From a checkpoint of a small mixture-of-experts model trained on Wikipedia.
Size: width 256, vocabulary 32000, 32.9M parameters.
Training: a variant of SOAP for the experts, 499M tokens, 3804 steps.
Below are experts of layer 9 (counted from 0) of a mixture-of-experts language model. Rows are named router (the router's row for the expert), up (a neuron's input weights, with its number), down (a neuron's output weights, with its number) and show model dimensions 0-255. Each number is 128 + 32 x the weight over its row's rms, rounded and kept within 0 to 255.
After each expert's rows: "mostly gets" lists some tokens that are sent to it at least half of the time. This comes from a sample of Wikipedia text that the model never trained on.

# expert 0
router [110 100 140 133 107 128 110  86 137 136 101 151 173 135 125 103 154  70 181  67 155 126 160 131 119 128  72 140 113 123 180 116  99 115 182 131 132  93 122 159 187 140 110 132 137 146 120 113 151 105 132 171 163 102 115 159 148 106  80 118  87 133 144  98 147 191 166  25 156  96 142 141  61 104 144 149 124 157 150  97  75 105 146 111 144 140 133 145  80 118 107 166 164 109 153 172 144 153 107 123  52  70  92  90 111 117 129  75 114 152  68 132 106 151 131 209 112 177 129  75 140 189 117 125 151 126 162 137 151 109 103 164 115  82 164  94 108  63 132 144 125 153 144  98 167  83 130  68 154  99  81 140 100 161 159 125 140  89 152 156 141 120 158 126 162  74 115 100 143  98 163  89 158 121 146 168 128 104  93 127 105 112 112 151 189 192 164 113 124  65  51 150 143 161 119 116 155  76 158 106 127  69 149 108 162 109 193  99 118 148 170 105  99 146 119 129 120 122  55 152 128 142  80 175  78  98 122 131 129 138 135 179 125 211  98 129 138 131 173 127 105 103 126 134 169 181 108 102  90 151  64 112 191 104 127 135]
up0 [138 161 174 147 148  97  94  88 195 157 115 108 140 146 119  83 140 121 149 107 110  91 138 153 144 101 190  87 183 131 135 154 157 142  76 125 131 127 193 138 136  87 103 124 150 171 135 187 115 160 107 178 112 185 132 147 124 153 136 100 136 156 143 133 109  88  86 105 144  83 108 157 107 126 138 144 150 129 121 131 128 115 131 101  90  87 151 214 101  93  94 168 161 128 126 168 147 180 161 103 108 138 166  98 128 143 143 129 124 133  81 184 129 161 136 153 159 111 118  58 227 141 168 219  66 100 130 107 120 175 111 156 216  89 148 135  88 101 110 153 146  94  93 100 136 160 124 112 101 129 155 170  91 124 117 122 171  72 158 161 131  74 164  51 129 107 111 134 142  88 181 130 115 153 152  77 120 138 111  98 111  86 125 125 107  76 118  71  69  87 155 137 159 130 168 141  78 149  44 122 109  97 141 130 134 117 123 156 118 130 155  86  90 127 148 118 124 142  58 155 111 126 117 104  91 137 161 159  43 135 113 128  74 145  77 119 114 123 147 145 208 137 127 120 147 100 123 110  65 131  97 142 151 173 158 161]
down0 [182  89 129 124 189  62  98 127 152  77 129 126 118  94  89 106 135 135 127  92 117 150 105 109 233 175 110 144 121 129 104 107  99 120  77 135 139 144 170 142 140 140  95 197 177 101 155 167 142 157 128 145 116 210 125 138 186 119 143 103 161 131 191 203 126 120 126  94  74  95 139 110 126 124 154 151 160 133 140 141 121 125 135 173 104  77 105 129 162 131 139  95 155 127 111 120 195 106 132 187 155  89 101 189 143  79 132 116 178  91 112  58 108 138 128 107  92  94  99  87  74 166 170 108 129 183  80  82 112 141 157 165 191 114 150 129 146 175 136 118 153 175 141 137 132 169  98 149  97 120 175 170 129 119 120 152 167 129 127 109 102 112 131 118 184 160  44  92 144 160 155 131 164 149 107 125 138 144 117 142  88 121 183  98 106  99  78 130 142 146 166 128 199 147 109 193 113 151 145 202 102 154 177  86 144 174 128 124  92 138  83 101 109 166 108  80 117 113 104 109 148 119 194  83 129 137 125 157  95 170 124 140 134 129 137 173 152 120 143 134 110 180 110 149 115 139 182 108 163 149 115 158 186 137  82 171]
mostly gets: " music", " system", " political", " book", "See", " video"

# expert 2
router [186  89 158  46  87 151 148 101 160  83 188  92  75 108 104  75 110 165 114 109 118  99 157 163  91  88 111  86 125 133 112 112 123 130 122 141 150 105 129 108 166 114 141 155 101  92 123 147 141 140 119 114 151 139 111 132 111 122 160 155 180 104 169 174 138 145 140 137 112 109  88 110 157 149  64  88 122 149 126 145 127 158 127 139  76 132 120  89 149 168 125  72 152 173  77 106 169 117 100 138 199 191 131 127  60 106 108 123  80 112 174 121  69  58 133  78 124 119 109 148 161  39 151 139  89 123 108 181 147  90  48 114 132 140  56 125 147 161 128  87 106 153 107 145  52 170 146 152 139 133 102 135 124  85 145 155 148 135  67  88 113 100  47 139  97 153 135 148 160 166  98 128 130 159 140  89 142 118 123  84 143 118 124 111 143 106 188 151 185  41 165 141 143 133 127 109 102 115 130 133 157 107 105  88 161 180 117 125 109 102 122 154 116  83  93 112 130 120 150 102 134 148 113 122 148 169 153 146 119 223  89  57 138 173 122  76  96 139  93 156 144 130 138 143 109 115  84 187 193 144 139 128 106 108 126 112]
up10 [152 195 156  83 116 115 124  94  89  82 128 116 126 110 132  82 165 144 147  85 133 180 120 188  86  78 139 144  58 129 145 130 114 139 160 100 122 122 110 122  86 117 145 145 133 119 116  87 141  92 137 182 151  43  68 139 118 164  82 115 165 167 152  96 132 136 132 135 154 144 108 146 143 126  65 165  96 156  39  90  83 153  52 128 141  78 111 184 117 155 115 118 111 163  83 114 171  78  58 138 156 162 168 127 100 140 137 169 175 107 158 168 131  92 154 143 128  62 124 176 137 145  80 112 117  62 115 124 126 109 121  84 115 159 112 147 126 159 122 124  79 168 177 152 115 131 114  71 157 190 165 127 137 135 108  83 126 143 120 111  82 120  63 135 120  89 146 167 137 116  72 190 151 102 134 117 141 124 156 106 128 104 120  65 129 147 146  87 144 135 108  53  94 119 167 169 141 101 105 159 109 212 142 109 168 176  81 129 152 121  88 153 161 139 117  99  66 104 107 162 182 145 114 140  73  70  99 114 141 152 102 164 115  83 160 140 116 125 107 154 152 137 126 172 129 127 112 124 172 105 147 121  68 148 167  98]
down10 [135  94  98 156 133 102 126 133 111 122 176 157 150 116 141 121 102 154  91 134 175 131  95 108 136  94 112 137 114 115 110 146 103  61 157 136 145 112  52 133  69  81 140 158 100  91  99  96 119  85 159 142  73 115 189 126  98 126 154 122 134 174 151 122 184 117  94 160 169 124 179 163 101 107 119  89 194 102  71 123 110  78 116 114 120 178 136 116 112 147 122 137 123 129 118 151  95  65 124 107 139 104 148 136  97 135 168  36 167 123 158 121 133 191 105 135 155 160 121 125  98  66 109 157 135 124 158 127 161 105 130 109 189 153 120 107 115 123 139 146 115 109  92 102  46 164 105 125 130 142 166 140 106 152 173 100 141  78 168 141  98  90  70 140 123  88 131 105 136 107 154 147 196 168  81 152 177 121 128  76 121 104 173 134 165 196  74 144  77  47 105 120 113  53 136 115 114 120 133 204 123 180 114 163 126 120 141  89 108 111  77 164 120 141 122 132  84  69 103 144 198 121  70 139 104 136 103 100  71  97 165 124 233 161 122  94  95 105 151 126 115 126  54 130 104  90 110 140 124 119  93 138 112 150 120 128]
mostly gets: " United", " University", " Republican", " William", " North", " College"

# expert 3
router [147 147 117  75 173 112 129 175  64 140  84 183  80  71 144 152 122 100 138 128 116 128 125  99 172 142 108 150 133 235 128 147 111 113 123 148 135 144 158 134 116 156 114 155 118 149 170 134 146 145 180 136 129 100 144 155 175 122 156 126 147 118 158 172  87 101 129 168 111 133  30 103 186 132 125 127 114 150 112 122 155 143  98 137 136 130 123 122  90 183 162 110  79 158 161 127 215  88 128 134 127 173 144 151 144 111 117 142 165 115 124 150 157 153 119 110 101  99 181 164 131 175  70  95 177 170 192 133 154 142 197 107 129 194 126 124 166 170 166 162 106 103 113  94 166 131 101 143  88 128 123 169 116 204  62 123 146 135  87  98 150 134 128 137  86 121 133  81 105  58  79 137 106 131  84 201 169  97 112 125 132  58 163 170 118 113 106 162 133 183 177 136  58 105 112 105 140  92 121 127  88 153 133 114 111 147 148 131 181 136 101 151 128 126 130 136 139 104 104  99  73  97 125 133 118 167  75 134 157  61 149 144 109  92 127 163 104 199 164  94 129 147 103 126 125  95 165 102  87 137  35 115 125 103 114 127]
up10 [162 103 185  36 139 160 138 166  65 194 156 150 123  87 148 190 145  80  91 153 120 126 125 175 188 126 147  74 153 233  40  86 109  93  85 140 142 142 111 123 123 130 110 134  96 111  81  69 126 123 137 127 114 109 155 159 109 138 125 101 127  98 130 106 181  97 137 110 133 116 142 106  93 119 190 124 113 144  55  85 135 105 152 105  79 147 182 125  99 101 124  46 119 135 132 117 162 179 151 142 143 139 106  90 127 125 186 139 142 114 168 159 101 142 126 161 149 115 131 111 174  90 152 140 104 117 157 124 174  88  99  55 116 131  82  89 129 108  80 102 128 134 151 123 151  95 175  86  97 169 110  74 113 173 170 163 139 118 111 120 142 100 109 109 120 151 170 131 124 142 135 135 131  96 101 175 169 129  75 160 115  97 104  84 109 132 133 151 122 192 119 187 172 128 148 110 131 167 126 158 147 230 120 110 167 164  84 150 130 142 110  47  93 147 152 125 140 127 177 139 146 123 128 148 134 147 176 157 122 152 161 101 126 134 182 109 132  88 136 151 128 175 121 106 111 134 104 191  81 146 121 198 135 117 136  99]
down10 [100 116 125 122  88 146 108 137  67  78 114 118 167 102 136 100 160 142 186 154  69 120 111 130 149 119 124 141 122 130 172  93 173 167  52  56 107 157 160 129 104 113 116 125 179 154 126 126 139 124 150 129 152 162  99 122 108 152  69 190 146 134 112 148 103 194 127 199 113 146 141  89 134 131  74 131 106 114 142 123 172 161 167 164 139 115 119 145 163 159  92 113 113 132  94 125 110 161 138 147 147 118 126 161 100 150 141 121 134  75  77 119 130  95 108 120  88 107 118  92 140 188 136 115 153  68 115  82  59 144 150 144  67 133 116 112 123 106 129  47 127 106 136 115 118 142 119 119  85 140 158 101 106 142 102  92 180 188 145 129 152 159 116 104 111 140  90  93 183 203 121 142  93 136 142 176 130 172 151 153 131 117  70 100 194 147 142 110 131 173 165 128 103 154  82 185 132 167 112 131 147 139 176 153  82 119  79 126 161 109 126 161 123 106 118 128  32 117 138 197 137 149  98 135 158  88  93  98  91  76 206 119 167 140  83 138 121  91 141 177 130 137 130  91  93 116 225 145 182 103 191  89  73 132 125 163]
mostly gets: "    ", " Chinese", " Hong", " co"

# expert 4
router [110 172  75 202 152 124 116 113 162 143 111 147 158 170 164 164  95  63 140 145 121 143 111  89 125 160 179  84  74 102 205 105 167 117  86  74 153 165  91 142 110  78 116 125 158 140 124 140 102 116 112  90 108 128 128  77  97 141  82 105 137 124  87 101  98  69 102 135 150 222 158 118 122  84  74 115 109  62 137 136 105 157 176 128 106 115 150 147 197  87 176 152 118 140 136  72  49 110 170 116 148  87  91 151 132 133 122 149 109 146 105 144 154 177 112 124 122  94 135 146 106 116 136  72 133 118 113 153 160 170 128 104 119 108 118 118  76 111 156 141 167 119 175 180 160 149 158  88  71  70 197 133 130  98  87 123 135 104 160 103 105 111 106 162 117 141  94 137 115 176 136 169 170 120  91  76  81 152 139  72 154 183 117 128 143 129 108 106 132 183 162  88  98  95 100 177 131 151 107 166 145 204 116 112  87 114  63 152 133 127 139 113 113 165 111  92 147 199 157 182 144 172 132 162 133 120 143  83 120  84 102 129 165  82 137 106 121 150  84 118 129 130 103 104 116 136 145  91 131 153 168 111 126 198 108  98]
up3 [132 146 108 133 115 121 119 111  93 111 134 117 167 120 160 132 170  67 115 128 111 122 164 125 106  95  97 139 154  70  88 202 173 150 153  98 146 139 127 113 160 113 117 138 138 157 113 106  72  95 122 116 139 110 148 148 163 147  76 140  71 151  94 152 137 101 136 175 144 197 135 102 104 104 119 183 151 123  96 152  88 152 114 111 117 155 167  86 165 157 118 102 166 133 138 139 118 134 145  72 123  98 141 162 116  80 125 120 179 143  80 110 148  98 108  95 105 183 162 143 136  93 192 131 125 150  84 125 241 149 181 100 137 122 121 137 130 123  98  85 129 157 162 148 129 113 146 133 104 105 161 101 144  78  94  59 118 103 153 112 171 165 150 117 185 120  79 176 134 101 122  99 115 104 129 103 109 101 147 139 176 109 131 126 102  32 165 104  92 116 164 159 156 140 173 151 148 176 125 153 172  71 120 160 118 136 123 188 172 119 165 172  59 144 102 126 132  53 152 211 171 189 172  92 117 193 120 136 130  53 127  69 117 148 129 155 171 112  85 131  94 114 145 205 133 134 116 136  95 152 138 185 135 138 126 193]
down3 [145 123  86 161 144 127  87 170 106 113 101  86 148 137 150  85 104 169  60 162 111 182  84 100 142 117 176 151 183  98 157 142  48 122  87  90 140 107 143 163 136 177  45 155 124 150 212 172 130 173 159 156 109  99  86  87 133 133 102 107 182 103 126 129 140 149 198 118 113  99  81 147 114 142 119 126 102 141 112  90  98 112  90 131 117 122 134  49  95 142  70 129 137  98  91 107  97  97  79 122 179 114  80 123 144 150 174  85 125 160 165 102 148 103 164 154  97 133 125 130 150 123 152 131 184 164  92 136 135 171 138 127 144 217 109 144 143 115 166 113 126  85 105 136 148 111  84 135 107 150 103 114  94 141 213 108 124 164 116 147 126 111 139 117 112 179 193 144 170 155 176 144 115 148 112 200 111 141 134  94 123 182 111 102 110 150 107 130 103 113 150 107  48  91 149 113  63 169 166 156 120  81 150 143 135 137 172 122 187 205 155  94 122 113 179 161 146 144 118  70  67 150 138 119 153 162 129 139 109 121 102 151 167 122 138 125 143 127  88 121 194 143 128 101 177 106 157 124 112 142 127 101 158  72 121  96]
mostly gets: " ===", "}", " ==", "^{", " century", " (0)"

# expert 1
router [105 170 138 185 125 118 152 165 126 116  98 103 172 103 111 149 171 169  72 168 105 133 103 165  96 151 101 149 201  90  72 149 168 196 137 170  89 133 159 118 116 159 121 101 130  95 128 134 118 127 120 146 107 147 105 130 147 129 109 138  99 150  80  93 144 128 115 145 164  93 172 149 154 145 231 115 169 107  98 107 184 118 119 136 177 142 116 138 142 100  77 124 154 109 120 161 119  83 121 111  68 137 135 129 209 172 151 116 201 149 155 104 148 125 172 129 159 138  99 109  87 110 114 162 110 138  82  78  70  98 128 130 131 105 122  90 179 181  87 141 150  93  86 135  85 130 113 187 153 182 104 108 157 131 136 130 106 127 171 188 128 187 155  62 142 103 139 170 108 114 189  99 100  88 156  79 105 138 156 186 144 132 131  78  54  96 112 131 118 145 182 103 158 127 172 163 114 172  98  88 106 164 124 214 102  98  82 145  98 124 140 140 104 145 129 124  81 118 154 155 128 133 176  60 173 137 159 166 117 138 166  73 103 123 164 159 159 102 112 156 123 107 169 125 104 148 122 150 127 124 200 131 103 119 182 127]
up10 [179 185 144 115 119 159 131 145 118 140  72  96 129 111  93  53  68 141 119  98 129 116 127 117 138 127 134  86 107 121 138 131  81 172 128 120 111 108 129 143  59 110 177 114 125 100 104 101 103 133  86 127 132 133 175 172 127 123 107 169 126 138 181  94 150 118 104 115 192 133 193 159  93 143 177 139 150  80 122 152 118 107  92 117 115  98 120 172  82 116 120 154 195 149 156 100 113 141 103 135 134 168 110  61 146 131 137  71 147  83 174 152 209 125 108 148 127 143 162 113 148 130 137 117 158 138 114 157  93 173 117 143 131 171 162 125  92 180 137 117 152  87  60  53 207  93 164 177 162 106  82 113 128  73 133 145  82 145 128 113 119  83  94  98 135  86  91 148 137 172 148 117 103  99 165 118 132 205 138 196 121 109 164 131 181 145 154 100 123 150 120 132 113 128 130  93 125 129 126 108 149 166  86  36 138  56 116 158 150 122 124  80  98 125 110 148  80 186 119 119 151 150 150 125  84 123 140  82 147 172 138 132 107  96 149 114 140 156  63 145 121  93 149 181 143  51 150 198 147 159 171 123  67 140 153 176]
down10 [136 119 116 175 105 136 154 160 146 167 131 146 166 127  99 165 125 123 109  78 150 130 107 158 108 119 113  98 131  37  75 135 144 150  74 113 141 100 125 124  71 118 190 134 162 130 132 144  79 124 112  70 150 100 134  97 104  88  87 160 109 164 107 165 120 124 106 147 145 119 135 152  71  81 139  94 139 146 142 108 126 151 158 148 108 108  91 141  74 159 150 130 153 111 138 178 127 135 156  87 114 142  97 131 140 147 161 135 128 137 177 148 167 137  87 138 112 127 148 116 138 139 217  69 108  78 115 167 112 114 161 147 130 103  73  81 113 141  76 156 140 166 107 127  94  75  86 176 159  90 152 141 179 133 105 161 102  77 163  80  53  82 113 150 132 111 100 160 117 182  82 111 201 125 116 169  88 112 154 183 112 155 115 120  89  82 118 117 140 132 143 139 141 193 144 104 148 125 128 148  92 117 199 136 105 121 174 141 156  73  82 111  66  58 179 157  34 149 134 138 137 109 122 135 128 130 131  86 122 114 141 155 170  93  95 120  97 139 126 154 116 189 149 132 142  37 158 118 154 160  84 156 164 222 108  85]
mostly gets: " second", " final", " first", " Best", " third", " during"

# expert 5
router [ 95 100 167 117 135 123 123 132  98 159 206 116 105 167 132 137 119 179 111 143 150 165  89 104 169  86 182 161 129 103 112 126  70 101 126  97 148 133 125  93  78 152 186 120 123 162 121 101 106 132 122 120 129 145 164 113  95 152 167 116 120 115 153 117 133 113 116 160  71 151 156 117 104 146  88 203 120 180 152 144 148  88 116 125 164 120 125 145 115 124 120 141 115 110 150 117 138 190 134 146 188  86 166 144 146 128 156 134 109  94 152 141 138  98 107 111 142 131 155 105 157 161 156 174 131  90 128  32 101 177 143 172 138 163 169 227  95  93 111 105  96 164 156 105 107  75 121 126 122 202 212  91 140 105 184 129  95 195 110 153 119 123 157 147 164 174 155 126 127 126  92 118 112 179 202 175 154 168 149 158  83 146 116 135 146 152 100 107  48 121  58 141 121 137 149  90 120 146 136 132 133  51 150 139 164 112 127  86 148 132  98  99 254 116 180 177 154  90 155  94 146  54 128 117 140  88 105  95 128 119 151 165 131  91 140 111 149  70 137 115 167 146 138 137 139 102 133 139 137  81 141 169 124 129 123 134]
up10 [ 91 137 121 155  93 101 115  93 132 106 133 138 107  83 130  78 139 111 166 119 122 145 132 195  74 150 139 147 120 111 191 151 119 167 124 126 113  90 172 118 109 113 139 152  92  76 154 198 179 102  83  86 144 137 195 113  73  56  93 178  98 149 115  96 133 123 116 146 175 137  99 192 123 108 172 104 103 152 135 143  89 112 171  95 148 130 154 108 126 182 145 123  96 174 153 132 141  94 165 186  81 183 148 119 106 147 162  81 103  96 117 108 127 111 146 162  89 171  94 160  85  83 148 163 150  62 142 190 103 169 122  98 169 143 121 130 125 131 122 147 162 118  88  74 130 142 101 125 161 119  87 161  97  64 163 119 123 152  95 169 143 120 114 163 135 165 162 168 146 130 100 132 136 166 128 134 160 223 162 116 134 153 132 158  88 160 100  97 138 178 130 194 101  95 121 136 134 108 153 112 111  75 146 103 197 158 119 114  95 178 166  91 129 150 115 195 124 176 162  82 111 130 100 161  92 127  81 132 132  65 177  92 142 178 164 174 100 142 155 139 117  91 104 204 113 162 119 124 134 119 180 107  94 170 163 121]
down10 [129 118  86  99 197 103 128 108 129 197 147 204 159  62 143 111 135  85 131 154  84  64 143 139 138  70 114 167 103 133 120 128 146 124 162 106 118 130 133 111 152 167 107 180 167 108 103  98 110 135 107 115 142 119 183 139 155 179 148 159 123 142 111 101 135  58 123 111 117 100  86 134 119 124 178 153 111 127  96 236  75 105 161 136 151  66 199 151 135 118 126 133 103 131 142 115 138 140 130 119 135 149  82 122 138 127 119 168 107 164 142 114 115 103 112 140 124 182 155 131 159 141  98 134 156 114  86 110 153 111 165 133 174 163 164 158 152 189 176 115 103 107 123 124 150 155  75 138 135 138 115  86  96 127 130 142 208 171 189  79 136 106 110 135 141 108 108  70 139 114 107 153 100 176 230 163 137 178 118 127 113 143 100 149 134  96 157 153 114 154 120 130 203 166 134 135 125 133 116  97 144  48 117 181 130 158 111 102 123 159 150 179 173 153 136 108 213 172 132 101 117 151 110 131 124  71 132 178 137  94  83 134 111  87  80 126  99 106  53  54 126  86 167  64 126 147 104 109  99 122 111 114 114 130  75 115]
mostly gets: " they", " would", " may", " could", " will", " moved"